python train.py --n_layer=11 --d_model=512 --n_experts=32 --experts_per_token=2 --d_expert=240 --d_shared_expert=0 --activation="squared_relu" --moe_layers=[0, 1, 2, 3, 4, 5, 6, 7, 8, 9, 10] --router_score="sigmoid" --normalize_top_k=true --routed_scale=1.0 --balance_loss=0.000469 --balance_bias=true --n_groups=8 --groups_per_token=2 --init_std_router=0.0312 --lr_router=0.000936 --n_head=8 --n_kv_head=8 --head_dim=64 --vocab_size=16384 --norm="layernorm" --norm_place="pre" --norm_eps=1e-06 --positions="rope" --rope_base=10000.0 --rope_fraction=0.5 --qk_norm=false --attn_scale=0.125 --tie_embeddings=false --parallel_block=false --init="uniform" --init_std_qkv=0.0226 --init_std_o=0.0 --init_std_up=0.0226 --init_std_down=0.0 --optimizer="adamw" --lr=0.00086 --lr_mult_qkv=0.7 --beta1=0.9 --beta2=0.98 --lr_head=0.00617 --warmup_steps=448 --schedule="cos" --final_lr_fraction=0.0 --batch_tokens=131072 --seq_len=512 --doc_mask=true --train_tokens=515900000 --steps=3937 --dataset="wikipedia_en"
Below are experts of layer 7 (counted from 0) of a mixture-of-experts language model. Rows are named router (the router's row for the expert), up (a neuron's input weights, with its number), down (a neuron's output weights, with its number) and show model dimensions 96-127. Each number is 50 + 12 x the weight over its row's rms, rounded and kept within 0 to 99.
After each expert's rows: a language model's description of what the expert responds to. This comes from a sample of Wikipedia text that the model never trained on.

# expert 13
router:48 43 62 41 75 44 61 60 42 51 44 58 61 57 51 44 47 51 50 46 61 46 59 54 35 51 66 65 58 19 42 53
up0:68 48 57 45 58 50 53 44 50 73 31 57 52 44 52 66 48 40 25 43 61 78 40 62 58 54 44 74 72 39 43 42
down0:34 31 38 57 33 40 30 70 33 32 62 57 55 52 42 44 54 55 31 55 69 39 54 58 68 32 53 60 39 48 42 61
up1:47 33 75 20 46 57 45 28 42 59 30 54 77 54 40 57 47 57 17 37 36 64 41 44 56 53 47 60 72 29 58 40
down1:70 44 40 60 58 38 27 37 43 45 47 29 55 56 60 44 47 29 66 42 47 46 62 53 43 57 44 45 35 53 67 54
up2:39 54 36 46 47 51 45 35 53 48 45 76 37 55 55 72 27 64 64 46 62 44 13 75 67 44 60 60 44 51 57 58
down2:70 57 19 57 44 30 41 61 27 37 55 25 68 41 48 60 47 50 55 58 37 50 53 42 67 64 40 49 34 31 41 39
up3:60 35 47 54 42 54 58 43 69 44 47 64 41 59 50 60 48 60 38 47 55 40 42 64 37 37 66 50 48 51 57 55
down3:37 54 49 57 52 64 33 36 49 54 39 58 37 69 64 45 57 35 61 52 35 66 74 60 63 59 30 56 31 50 46 54
It responds to: Digits, units and symbols in geographic or technical infoboxes, such as km^{, °, ′ in coordinates, ft), Elevation:, GNIS feature ID numbers.

# expert 10
router:65 51 45 43 64 43 70 46 44 45 49 53 52 52 40 39 65 52 19 66 70 56 48 45 52 37 45 46 47 60 58 63
up0:48 53 27 46 40 50 40 67 64 42 56 28 21 51 19 54 48 41 55 44 44 41 62 71 72 58 44 38 52 62 47 42
down0:52 66 69 66 59 41 36 41 50 56 64 53 67 48 56 51 51 28 45 42 25 29 42 59 26 47 49 46 55 44 81 59
up1:56 25 50 42 43 47 71 42 64 46 47 58 30 50 57 63 68 54 66 48 52 53 41 62 27 35 14 51 23 59 51 44
down1:73 65 20 55 53 39 35 30 44 46 43 45 55 52 58 36 54 65 44 53 72 49 56 31 38 38 55 55 72 47 70 43
up2:52 58 51 31 40 63 55 54 52 50 40 61 42 42 29 60 60 47 45 52 62 66 64 45 65 67 41 43 47 53 55 37
down2:54 60 49 69 71 25 43 59 41 42 46 63 61 58 46 44 50 27 47 53 65 35 46 47 49 47 69 34 37 58 42 30
up3:39 52 64 31 66 65 58 67 49 49 47 49 61 76 36 62 31 45 74 78 36 50 38 60 38 48 58 49 60 64 43 45
down3:46 52 70 36 48 33 59 53 62 55 70 38 29 74 54 42 66 55 32 62 48 51 51 41 46 41 55 48 59 50 69 39
It responds to: Function words and articles in prose such as of the, by the, during the, their, its, plus double line breaks between paragraphs and before headings.

# expert 30
router:44 49 42 52 66 50 46 53 55 61 51 38 43 66 43 42 26 69 44 58 61 64 46 58 40 35 52 59 69 34 65 61
up0:64 46 66 74 67 27 37 33 44 36 22 78 63 69 66 45 46 42 61 60 41 46 48 38 25 32 51 40 59 55 51 65
down0:34 63 45 44 52 37 55 59 16 50 53 49 37 46 01 71 52 59 45 58 35 45 42 41 52 56 35 54 47 36 61 36
up1:39 63 40 45 43 73 49 34 39 51 51 43 41 40 59 64 47 33 55 36 53 60 44 57 51 38 54 55 56 44 63 41
down1:48 46 43 47 34 59 82 54 65 47 59 53 32 39 43 35 59 57 38 64 51 30 61 55 49 37 59 15 47 57 37 45
up2:39 49 52 45 51 47 37 54 41 62 47 59 65 62 52 62 76 63 44 27 58 34 16 35 45 43 60 46 57 55 59 53
down2:44 50 74 40 43 57 46 50 67 52 28 48 59 46 47 57 42 33 29 36 22 25 35 70 31 54 49 59 48 74 63 56
up3:67 56 48 47 50 70 79 43 58 38 33 38 43 59 68 59 39 54 68 44 62 42 37 39 32 58 60 39 55 59 48 59
down3:60 43 58 57 48 34 51 48 09 51 40 45 42 41 56 75 43 48 51 68 48 55 56 47 49 39 57 54 48 46 62 50
It responds to: Vowel-heavy endings of non-English names and places, such as -ović, -ica, -ana, -ira, -awa, -ada.

# expert 28
router:38 46 47 23 69 51 64 47 54 66 41 52 40 61 40 56 59 48 38 56 63 35 43 40 36 61 31 72 56 50 45 58
up0:56 64 55 42 55 70 68 69 48 57 55 21 31 64 50 60 26 55 78 59 49 63 38 46 58 48 67 49 72 33 55 34
down0:53 47 67 52 35 39 59 47 50 24 48 45 73 48 50 66 36 38 45 41 35 60 41 38 60 38 56 35 54 58 52 47
up1:31 43 59 21 55 54 27 36 47 76 36 47 44 55 45 62 39 60 40 46 62 52 70 53 39 53 41 65 56 49 35 46
down1:52 51 55 55 33 40 66 47 65 46 49 47 58 51 52 72 59 39 59 58 45 33 48 32 67 47 38 53 42 56 30 53
up2:62 28 41 46 57 55 48 50 49 47 57 55 60 54 47 48 50 65 25 64 48 45 59 48 72 32 60 39 45 50 51 72
down2:55 55 41 68 58 75 57 41 48 47 39 61 51 55 53 45 37 53 53 61 50 29 65 31 51 45 77 50 49 47 84 47
up3:45 27 49 10 46 40 48 57 72 39 61 33 62 63 55 63 57 51 60 37 69 42 72 25 36 32 60 70 51 54 50 77
down3:39 71 52 57 39 39 42 60 29 60 37 52 33 35 72 48 50 40 31 42 51 50 67 68 50 60 61 54 50 35 60 43
It responds to: First letters or syllables of non-English names, mostly Slavic, Japanese or Spanish, such as S in Svetlana, Y-ul-ia, St in Stojanović, Az in Azerbaijan.

# expert 2
router:42 51 43 28 50 45 70 61 44 71 43 56 38 53 40 47 63 38 41 49 55 58 44 78 48 48 46 68 45 66 21 51
up0:52 63 48 47 78 57 68 28 53 51 37 51 44 53 66 80 49 57 25 41 46 66 31 61 35 55 46 38 48 69 53 44
down0:48 55 56 40 42 41 54 61 52 60 39 50 61 65 64 51 64 32 53 44 56 35 57 55 53 32 34 29 48 53 30 43
up1:35 36 53 60 74 32 54 61 47 39 52 50 55 61 44 46 37 67 69 43 59 46 33 54 42 55 42 52 58 55 45 23
down1:39 25 36 68 23 44 33 50 45 48 68 60 43 53 69 45 59 37 38 57 73 28 71 47 50 33 41 41 74 34 67 53
up2:40 39 63 49 37 47 41 52 28 65 39 49 62 55 74 53 35 46 52 73 51 44 50 48 47 25 63 43 60 44 38 55
down2:47 52 51 51 82 34 45 44 50 44 44 68 56 29 45 46 44 49 38 59 49 56 61 66 49 60 42 57 41 40 42 30
up3:47 46 50 39 49 21 71 55 53 48 54 38 39 36 34 62 49 35 44 42 49 49 42 74 70 61 63 49 57 36 36 43
down3:60 56 53 56 35 62 46 21 39 53 58 33 62 59 57 49 61 57 49 57 60 79 59 40 50 45 48 59 21 59 71 35
It responds to: Pipe separators, paragraph breaks, semicolons and parentheses in tables and lists, especially before numeric cells like "| 25,725" or "| 2012".

# expert 31
router:47 72 47 45 66 53 53 62 46 42 48 57 41 55 36 61 56 50 55 70 64 51 42 69 51 37 68 62 43 26 59 64
up0:52 35 46 67 46 51 38 44 33 33 57 34 79 36 56 56 57 19 56 58 61 34 37 59 51 40 54 40 46 51 39 68
down0:55 33 38 56 40 52 58 47 58 70 37 56 35 43 46 21 41 74 51 30 61 60 68 52 43 60 64 58 57 58 68 47
up1:45 30 35 40 42 64 48 55 50 54 63 47 50 49 48 72 34 55 49 39 60 42 45 55 41 20 42 41 48 51 58 36
down1:38 43 48 56 42 71 59 50 51 70 56 53 47 41 63 68 56 37 51 55 65 48 46 66 60 52 48 63 51 51 37 54
up2:63 38 57 52 61 52 49 47 56 53 46 46 51 60 42 75 48 44 48 50 67 48 54 70 35 35 35 50 51 40 42 47
down2:37 35 51 86 54 32 52 47 78 54 43 63 49 54 56 56 59 61 34 53 46 38 61 61 79 43 53 63 24 51 42 53
up3:71 60 66 46 60 44 63 31 50 67 58 49 40 62 58 81 35 60 56 73 54 51 23 33 34 46 40 79 46 57 54 50
down3:34 27 45 56 58 41 50 61 34 41 39 71 44 67 55 65 38 59 70 50 51 56 54 62 61 52 49 59 49 58 53 65
It responds to: Numbers and the first digit of years or scores, especially 1 and 2, in dates, tables and records, such as 1 in 1966, 17–15, 9–1.

# expert 0
router:49 63 45 39 67 34 40 52 42 62 33 54 56 55 31 54 43 37 34 73 55 69 21 38 59 47 49 57 66 65 40 39
up0:48 35 47 48 49 51 53 69 46 36 62 46 50 52 50 67 38 36 45 56 57 56 54 61 30 38 35 39 39 69 27 59
down0:55 60 41 59 75 53 39 70 49 53 61 58 45 53 22 56 50 44 74 51 60 47 35 49 61 36 37 54 78 56 58 49
up1:53 55 67 29 68 55 64 26 39 47 46 43 52 43 38 46 22 49 65 49 45 56 51 32 43 57 69 57 47 42 63 56
down1:72 41 38 54 35 64 45 33 48 48 43 41 60 44 52 50 37 35 58 43 52 49 37 30 43 43 47 32 54 37 37 51
up2:71 38 33 50 55 44 63 47 50 56 38 49 37 57 51 46 35 53 55 38 49 38 58 62 53 69 36 48 49 43 58 56
down2:58 38 44 49 33 64 49 57 69 66 46 47 48 47 57 38 44 40 44 22 41 54 63 59 54 46 40 62 63 38 41 60
up3:41 58 81 49 64 42 70 47 42 48 45 35 48 65 45 70 45 54 45 52 66 31 30 65 49 58 56 25 55 30 31 71
down3:49 41 34 58 59 62 43 54 45 36 44 52 57 33 69 34 54 44 68 53 48 41 40 53 49 52 54 45 65 69 69 52
It responds to: First pieces of proper names and opening parentheses after names, as in "(aged", "- Coordinates:", "Max|imil", "(age", "(B".

# expert 14
router:54 50 60 45 43 52 44 58 20 49 44 56 45 54 46 55 37 70 47 61 57 63 40 49 55 64 43 71 54 59 38 47
up0:58 56 30 56 30 43 53 80 41 65 51 51 63 53 64 67 67 46 47 46 60 61 56 56 35 43 53 46 43 52 40 28
down0:61 55 44 62 67 44 39 35 57 53 40 47 59 28 54 52 62 60 47 53 56 82 43 42 47 35 60 52 64 44 60 18
up1:28 48 48 29 52 46 53 56 46 59 56 38 48 44 38 55 39 47 23 78 40 42 55 46 58 47 49 69 56 34 45 68
down1:22 57 48 61 37 43 81 52 39 38 25 61 50 50 50 51 51 51 55 46 43 64 32 30 44 48 63 44 55 52 58 56
up2:52 71 59 38 46 52 55 35 53 56 54 55 27 50 51 32 52 30 74 41 38 69 58 44 49 53 35 27 53 44 56 69
down2:47 42 34 49 64 63 49 67 68 70 74 46 54 50 64 53 42 60 58 54 47 21 37 48 48 62 55 50 70 44 57 45
up3:22 27 42 39 53 41 45 65 43 57 52 43 40 40 59 56 28 56 53 64 54 57 47 56 38 61 45 41 66 44 35 40
down3:49 43 30 40 61 40 50 58 54 32 75 57 59 33 45 40 58 39 59 74 47 35 67 06 50 41 62 47 44 49 49 78
It responds to: Closing pipes and parentheses ending table cells after numbers, percentages or country codes, such as "44.32% |", "| USA", "|---|".

# expert 11
router:57 48 68 38 69 42 64 38 46 59 44 51 48 71 32 47 38 50 48 65 63 52 37 36 52 63 25 34 44 41 48 69
up0:42 39 49 41 75 54 67 53 64 77 35 36 30 53 45 49 49 59 68 52 52 22 50 56 58 33 52 36 46 47 40 61
down0:49 75 36 62 63 67 41 58 27 59 46 33 57 46 54 28 66 34 59 62 65 77 51 57 72 50 48 56 64 39 55 66
up1:68 61 58 56 57 17 49 60 37 54 27 46 57 75 59 59 36 69 59 61 48 37 47 41 57 52 50 57 44 40 57 34
down1:41 48 58 52 41 47 71 36 71 49 58 41 65 57 39 43 35 35 31 66 38 55 26 60 57 60 54 46 51 45 39 41
up2:55 59 63 44 56 43 45 53 80 59 33 47 44 62 48 34 43 52 50 58 54 52 58 67 24 37 17 67 50 39 51 61
down2:71 35 37 72 70 50 64 38 58 48 49 58 33 54 60 56 41 58 72 57 43 34 32 39 50 46 42 53 58 37 63 25
up3:44 40 52 37 43 40 75 47 63 63 40 53 33 49 51 59 52 38 64 64 52 42 35 56 46 48 34 47 73 30 46 59
down3:48 36 37 57 61 71 39 50 66 55 64 57 57 42 44 75 46 59 48 50 43 42 64 65 73 43 53 43 44 48 48 52
It responds to: Word pieces inside names and words (Leg-end, He-is-man) and years inside parentheses like (1952–1958), plus public, National, American.

# expert 1
router:57 48 55 42 74 56 40 32 31 57 41 48 52 41 43 49 72 45 34 48 67 55 47 62 36 42 34 67 53 56 42 66
up0:60 48 34 18 62 44 51 34 38 43 40 47 71 46 48 50 53 50 43 46 62 34 45 49 62 60 50 60 32 40 62 68
down0:46 60 66 38 50 54 70 57 60 55 45 62 73 54 48 44 58 49 51 57 54 44 52 39 55 48 45 31 57 39 54 53
up1:46 56 40 64 53 55 52 52 61 67 52 46 40 50 36 59 62 48 44 51 49 40 50 62 43 47 48 30 53 61 55 61
down1:50 52 40 45 64 42 48 61 41 24 69 64 39 56 51 50 62 59 62 44 53 60 53 31 24 57 71 46 23 63 54 44
up2:58 41 37 31 49 14 58 52 56 28 28 37 54 33 40 62 63 44 66 65 27 33 51 59 43 64 63 43 52 34 39 46
down2:59 26 58 52 37 37 38 61 50 61 49 50 64 51 33 86 62 39 21 33 58 62 56 46 37 53 40 69 49 31 44 62
up3:54 46 64 69 30 59 64 50 37 52 60 45 59 47 54 54 52 76 42 41 52 63 34 65 45 44 56 32 45 56 61 50
down3:39 45 35 70 67 55 54 45 71 59 50 73 29 41 71 55 48 56 37 31 35 50 34 46 65 55 34 33 04 39 38 53
It responds to: Month names after "on" or "in" before a day number, en dashes in year ranges, and table-cell pipes opening names, such as on August, 2019–20, | T.

# expert 23
router:45 34 53 47 67 38 56 58 70 57 39 66 66 55 40 49 42 66 46 73 53 52 27 56 62 60 53 50 58 60 33 43
up0:64 44 46 54 31 54 32 50 32 42 54 51 51 36 56 39 69 35 30 41 59 60 56 48 60 63 36 62 47 34 24 39
down0:53 36 38 49 63 42 48 71 29 34 59 68 50 64 40 43 48 71 62 35 62 50 76 45 63 69 69 59 43 25 60 46
up1:45 44 42 45 55 58 41 22 41 51 35 78 36 64 33 52 32 52 52 61 52 59 39 43 53 54 55 31 41 52 50 35
down1:41 53 37 56 40 73 39 45 54 45 56 42 43 62 42 32 59 68 52 36 66 64 56 26 52 40 65 38 50 49 34 65
up2:37 51 44 60 56 62 30 61 38 62 54 60 45 56 42 54 53 54 52 44 41 68 69 48 72 38 52 53 44 51 37 52
down2:56 59 49 70 54 35 56 64 41 41 47 49 28 52 30 36 53 46 31 54 36 32 58 44 81 50 44 62 48 43 53 49
up3:46 56 38 72 66 71 58 44 65 50 51 47 61 69 61 33 65 36 60 34 47 37 48 44 48 54 59 58 46 50 44 32
down3:60 42 53 41 64 46 53 60 56 63 49 54 61 49 60 47 50 59 55 38 58 49 48 46 37 55 63 63 34 34 52 51
It responds to: Inner syllable pieces of place and person names after a capital letter, such as Ed-ou-ard, Ch-arg-ers, G-ij-ón, N-ottingham-shire.

# expert 9
router:50 41 36 44 67 41 68 36 54 52 62 62 59 63 35 50 43 48 55 51 64 59 37 52 22 26 31 64 47 48 44 59
up0:54 60 41 52 34 54 54 46 46 30 43 63 41 56 52 59 66 58 76 56 43 22 47 39 40 39 50 75 69 49 51 30
down0:32 50 40 38 39 47 53 54 54 41 26 31 81 65 49 26 42 25 47 45 36 56 63 16 42 33 52 39 39 64 48 71
up1:61 64 60 65 33 50 47 39 59 55 56 17 67 60 46 46 27 51 65 51 53 64 50 33 44 60 44 77 46 65 55 41
down1:46 51 47 42 31 49 40 31 50 32 37 47 51 31 28 30 57 50 40 70 56 55 56 57 54 81 74 69 78 55 54 72
up2:44 60 57 58 33 52 44 29 27 50 40 53 50 45 68 63 50 58 44 57 61 66 55 29 51 27 51 35 60 31 42 74
down2:58 58 52 64 51 63 45 48 60 81 77 56 45 68 45 55 30 43 66 41 58 43 54 51 57 55 42 61 69 36 34 25
up3:59 39 46 09 48 71 59 34 49 57 61 61 36 73 69 34 50 47 60 40 79 29 37 71 40 45 58 61 29 61 42 55
down3:39 39 38 49 48 36 57 51 70 52 49 67 59 78 40 75 44 63 49 61 59 55 49 51 57 13 59 52 66 54 25 40
It responds to: Nouns for media works in entertainment articles and tables, such as album, episode, TV, film, story, "was released".

# expert 7
router:67 54 71 55 54 22 60 34 27 37 50 46 46 53 56 50 49 67 51 42 69 53 42 35 32 41 60 59 40 53 42 47
up0:55 48 63 34 55 27 66 42 57 66 42 77 32 24 72 29 59 72 44 43 57 78 43 61 38 30 52 49 50 51 37 64
down0:70 71 45 53 30 57 36 48 41 38 51 50 50 48 66 44 36 64 52 58 33 47 70 43 42 76 68 65 64 41 46 63
up1:53 49 60 49 50 40 63 48 52 50 35 58 47 33 46 58 49 52 44 35 36 47 66 81 57 46 23 47 56 40 38 31
down1:62 60 58 53 33 59 60 36 65 80 58 62 79 37 69 68 30 52 26 46 45 54 48 36 55 57 51 55 35 75 54 55
up2:46 33 33 41 57 38 78 65 44 53 35 57 52 50 63 46 35 43 35 50 62 55 59 46 63 49 57 80 44 60 22 27
down2:68 46 75 67 31 54 45 51 61 62 46 40 44 26 45 37 42 46 35 43 69 35 45 34 36 57 65 29 62 42 39 32
up3:31 32 31 53 63 59 52 51 50 56 34 40 53 47 55 34 48 66 54 35 51 43 62 42 59 47 52 46 46 47 45 27
down3:31 43 43 46 48 40 25 52 33 45 46 59 40 64 65 51 29 46 59 65 57 33 51 57 52 61 30 59 49 67 55 61
It responds to: Pieces ending personal and place names, such as Jones, Smith, -ington, -son, -ley, plus the relative words that and who after verbs or names.

# expert 27
router:59 57 56 65 49 35 70 56 30 52 61 85 58 71 42 43 46 52 24 68 52 78 53 42 52 35 48 52 32 48 47 78
up0:44 44 55 61 86 58 56 57 33 41 46 52 50 65 52 62 50 48 37 55 59 49 52 48 39 34 67 61 62 59 43 80
down0:59 61 43 60 46 56 57 34 41 28 50 51 46 57 53 45 67 46 56 63 58 28 47 46 63 44 51 56 51 53 57 23
up1:55 65 73 61 52 67 46 52 61 53 38 38 41 40 28 57 45 34 27 58 35 54 55 52 72 54 47 62 60 46 65 44
down1:44 73 51 48 45 53 43 68 54 67 54 41 67 46 47 54 58 63 63 56 58 60 33 37 42 49 15 52 45 55 50 61
up2:60 45 58 61 56 64 37 38 35 49 60 51 28 50 45 36 60 66 41 46 72 52 38 67 59 53 28 39 49 27 34 50
down2:66 50 46 43 65 46 59 32 64 73 40 44 50 43 47 51 44 53 40 47 66 48 55 51 69 40 55 42 30 50 53 59
up3:43 59 67 53 76 44 77 58 45 53 51 55 56 29 66 59 57 49 22 51 41 39 53 55 29 50 62 40 66 56 49 48
down3:48 59 69 51 35 66 55 35 31 40 48 55 56 29 24 55 33 59 47 37 54 44 49 30 53 43 65 47 46 64 61 41
It responds to: Line breaks and table-row starts ("| "), plus sentence openers right after them, such as "The", "In the", "On".

# expert 24
router:65 28 48 54 50 22 45 53 21 42 58 50 42 55 50 50 54 54 39 52 64 35 39 48 58 48 57 55 40 49 35 76
up0:62 67 48 67 58 55 42 48 57 46 53 51 46 47 41 47 35 50 43 51 40 34 40 54 54 46 52 62 62 28 35 55
down0:38 35 51 52 38 38 68 64 51 48 55 38 70 38 56 38 62 40 67 53 53 38 54 54 41 51 50 53 35 23 48 71
up1:41 54 64 64 33 39 33 39 29 51 69 60 58 46 37 69 37 40 26 43 60 75 54 54 36 52 51 53 61 69 46 68
down1:45 33 52 30 43 38 56 52 28 56 34 43 43 56 55 33 51 30 58 43 53 69 34 53 47 48 46 45 44 32 59 56
up2:39 46 62 46 74 30 61 64 47 59 52 51 61 59 56 44 46 81 41 53 74 36 48 70 45 53 63 54 64 57 27 60
down2:46 35 54 26 40 43 54 78 43 71 65 61 30 65 38 46 63 29 56 47 66 42 65 31 53 59 50 47 45 58 34 53
up3:62 66 61 61 57 52 54 64 59 34 50 37 48 49 42 71 62 36 49 63 53 37 31 55 63 27 53 68 57 18 53 63
down3:58 62 39 40 44 80 45 36 74 43 43 49 45 62 84 57 51 66 56 41 65 41 49 24 51 75 51 43 55 73 65 24
It responds to: Single digits in numeric tables and election results, plus mid-word pieces of names like ol, ov, v, and "he"/"she".

# expert 22
router:60 44 39 51 45 60 37 34 44 67 28 33 45 42 52 49 31 59 34 53 71 62 41 61 49 57 49 64 53 45 45 54
up0:31 58 55 22 62 47 54 39 25 70 70 56 46 52 46 58 56 34 25 51 50 43 68 56 59 54 46 38 37 59 59 48
down0:43 43 49 53 24 28 59 51 49 58 38 62 49 55 62 68 55 51 45 52 38 59 52 72 65 55 35 40 36 74 36 38
up1:49 49 32 56 55 49 55 57 46 60 52 73 59 59 40 59 35 61 51 68 37 46 35 50 62 42 46 35 32 49 70 50
down1:61 29 26 51 58 59 67 50 44 31 56 59 66 59 53 26 26 51 37 41 50 50 58 43 72 48 33 65 65 39 65 54
up2:53 50 68 46 44 40 27 55 53 63 22 48 66 46 39 38 35 48 65 59 48 45 58 40 54 51 36 46 35 47 38 60
down2:66 63 63 41 41 38 69 35 48 35 56 43 69 67 62 44 47 39 46 72 41 69 51 25 35 50 33 58 55 60 58 33
up3:34 64 52 40 55 36 68 57 59 53 40 29 55 49 32 40 41 26 47 57 39 64 75 38 79 46 33 50 50 42 58 29
down3:42 39 35 42 60 43 59 30 70 70 57 43 20 35 55 60 30 44 26 48 41 52 46 50 49 47 53 44 62 45 54 50
It responds to: Short letter fragments inside or at the start of words, often a word's first piece, such as er, st, re, an-sw-ered, Ph-ara-oh, N in NASCAR.

# expert 12
router:51 42 69 45 69 69 42 58 47 41 37 63 44 56 50 32 46 57 31 53 75 77 60 46 58 39 34 50 43 48 43 43
up0:56 45 57 50 57 61 28 39 36 67 41 25 65 67 42 46 49 46 76 31 45 55 25 58 50 42 57 45 54 41 39 53
down0:58 45 55 45 68 20 58 60 50 39 51 41 60 54 50 56 45 41 28 53 55 54 45 33 48 49 54 65 51 51 46 70
up1:59 64 49 67 47 57 49 44 31 57 62 42 29 59 61 49 51 78 62 30 45 57 43 63 66 49 35 68 38 62 28 32
down1:47 35 29 44 75 36 71 41 60 56 82 61 47 39 56 50 41 39 51 61 46 20 32 48 49 53 50 41 39 74 44 48
up2:63 38 44 50 33 43 43 41 58 31 35 57 36 35 29 41 59 47 29 53 58 43 45 50 40 35 30 49 29 60 48 39
down2:33 40 52 54 76 62 63 49 44 72 64 50 52 56 44 47 30 65 48 64 44 36 64 26 41 45 52 42 36 62 47 46
up3:44 46 55 48 55 49 68 65 65 43 43 49 51 59 69 57 36 41 70 61 46 67 52 51 30 49 36 55 48 41 27 61
down3:66 54 49 44 33 64 55 51 40 62 37 47 53 47 65 46 66 78 62 52 34 38 54 59 51 83 57 66 40 57 56 58
It responds to: Function words in biographical sentences, such as "He was", "as a", "became a", "received a", "is a", introducing roles or degrees.

# expert 15
router:35 56 73 45 56 34 45 62 49 37 55 65 51 63 51 34 50 52 43 60 68 67 50 64 29 63 34 67 66 53 35 52
up0:45 51 44 48 61 60 63 62 45 40 35 55 39 79 49 45 50 45 63 52 49 57 30 54 57 50 63 63 50 40 33 35
down0:48 68 37 50 49 52 49 42 49 49 28 50 50 40 40 46 53 34 70 52 52 35 57 49 54 40 65 48 43 54 63 55
up1:80 68 63 59 46 36 48 61 51 43 50 60 43 57 44 63 58 50 66 58 40 39 33 61 71 40 39 59 76 65 30 38
down1:49 50 52 43 51 43 74 60 59 54 54 46 43 41 54 43 53 47 61 74 40 45 44 43 28 52 55 56 57 55 54 57
up2:53 65 50 69 41 32 39 41 69 40 42 50 68 65 64 53 36 55 41 57 62 48 63 64 59 31 63 23 41 53 40 59
down2:74 58 47 43 55 59 51 52 59 49 67 49 57 47 47 59 40 45 43 57 26 40 45 52 52 41 59 74 66 46 41 52
up3:59 49 43 23 61 52 59 42 61 56 50 45 67 44 58 48 33 60 53 66 42 62 26 34 37 53 55 61 43 49 50 56
down3:69 50 25 49 40 54 61 19 52 76 39 36 63 04 39 34 69 67 37 59 51 64 41 77 51 60 65 61 44 45 44 36
It responds to: Word endings and head nouns for classification or occupations, such as species, genus, -ology, -ist, politician, footballer, often before ")" or "|".

# expert 16
router:48 61 49 56 59 43 52 51 47 64 56 49 63 74 23 43 41 53 41 57 67 63 40 83 53 48 40 64 53 56 32 45
up0:56 55 21 60 89 38 59 70 36 32 59 65 54 49 30 35 75 73 66 48 40 68 26 66 70 39 39 43 38 61 25 64
down0:46 45 69 46 39 59 54 58 43 42 36 30 48 45 60 45 47 47 44 64 48 71 61 43 38 48 51 58 45 38 52 41
up1:68 57 40 52 67 59 42 46 41 62 59 46 72 73 42 37 66 51 64 42 47 34 43 54 57 64 52 34 61 07 56 53
down1:57 53 34 47 56 61 61 40 55 42 43 49 55 43 50 40 58 48 49 48 81 47 63 45 45 37 54 53 32 55 57 61
up2:45 38 42 43 32 44 45 48 64 55 58 38 46 64 36 27 25 51 48 51 59 16 36 55 17 28 35 44 31 51 62 63
down2:85 51 57 45 61 49 62 36 74 55 37 63 43 22 58 57 59 56 50 55 52 53 64 49 71 79 68 52 64 47 49 46
up3:68 47 34 50 55 73 35 46 37 65 69 42 64 49 43 62 61 50 38 40 61 65 38 71 48 48 47 42 42 71 65 60
down3:44 34 57 47 47 31 45 53 45 55 12 42 52 65 31 52 67 50 34 49 48 51 71 77 43 45 63 53 25 32 50 49
It responds to: Nouns naming institutions, places or competitions, often right after a proper name, such as University, City, FA Cup, High School, town, district.

# expert 4
router:40 51 53 44 46 37 45 38 45 43 68 55 61 60 39 52 33 56 28 67 49 61 55 51 45 33 48 68 35 65 42 39
up0:50 56 42 53 45 34 42 40 29 44 23 55 41 33 54 33 57 40 51 59 44 73 59 42 49 78 60 51 55 38 50 44
down0:35 26 47 45 50 38 60 54 39 57 57 56 43 69 50 70 40 49 34 48 56 46 40 46 64 66 38 36 50 62 46 46
up1:50 72 35 57 46 49 52 32 61 46 72 71 66 70 49 69 42 69 54 43 60 38 52 67 49 32 46 66 50 65 49 57
down1:33 55 39 65 74 58 55 46 48 69 74 49 60 46 53 59 46 43 29 69 36 47 58 54 65 51 56 52 37 46 37 40
up2:48 51 57 59 54 49 34 46 54 42 43 73 45 48 43 56 44 64 78 38 38 59 70 65 43 44 26 63 47 52 46 39
down2:47 42 42 44 32 53 51 35 60 61 65 54 54 43 52 60 56 33 52 65 48 57 59 40 48 46 47 48 40 45 80 56
up3:40 40 45 49 69 53 65 69 59 65 55 47 51 51 34 74 56 37 31 35 59 39 32 58 54 47 52 29 57 55 39 44
down3:64 55 42 63 61 64 35 33 61 15 48 35 41 70 54 52 67 57 55 60 64 39 31 31 65 43 59 51 38 53 66 56
It responds to: Word-final suffixes and pieces of ordinary English words in prose, plus abstract nouns, such as -ment, -ions, -ers, research, law, people.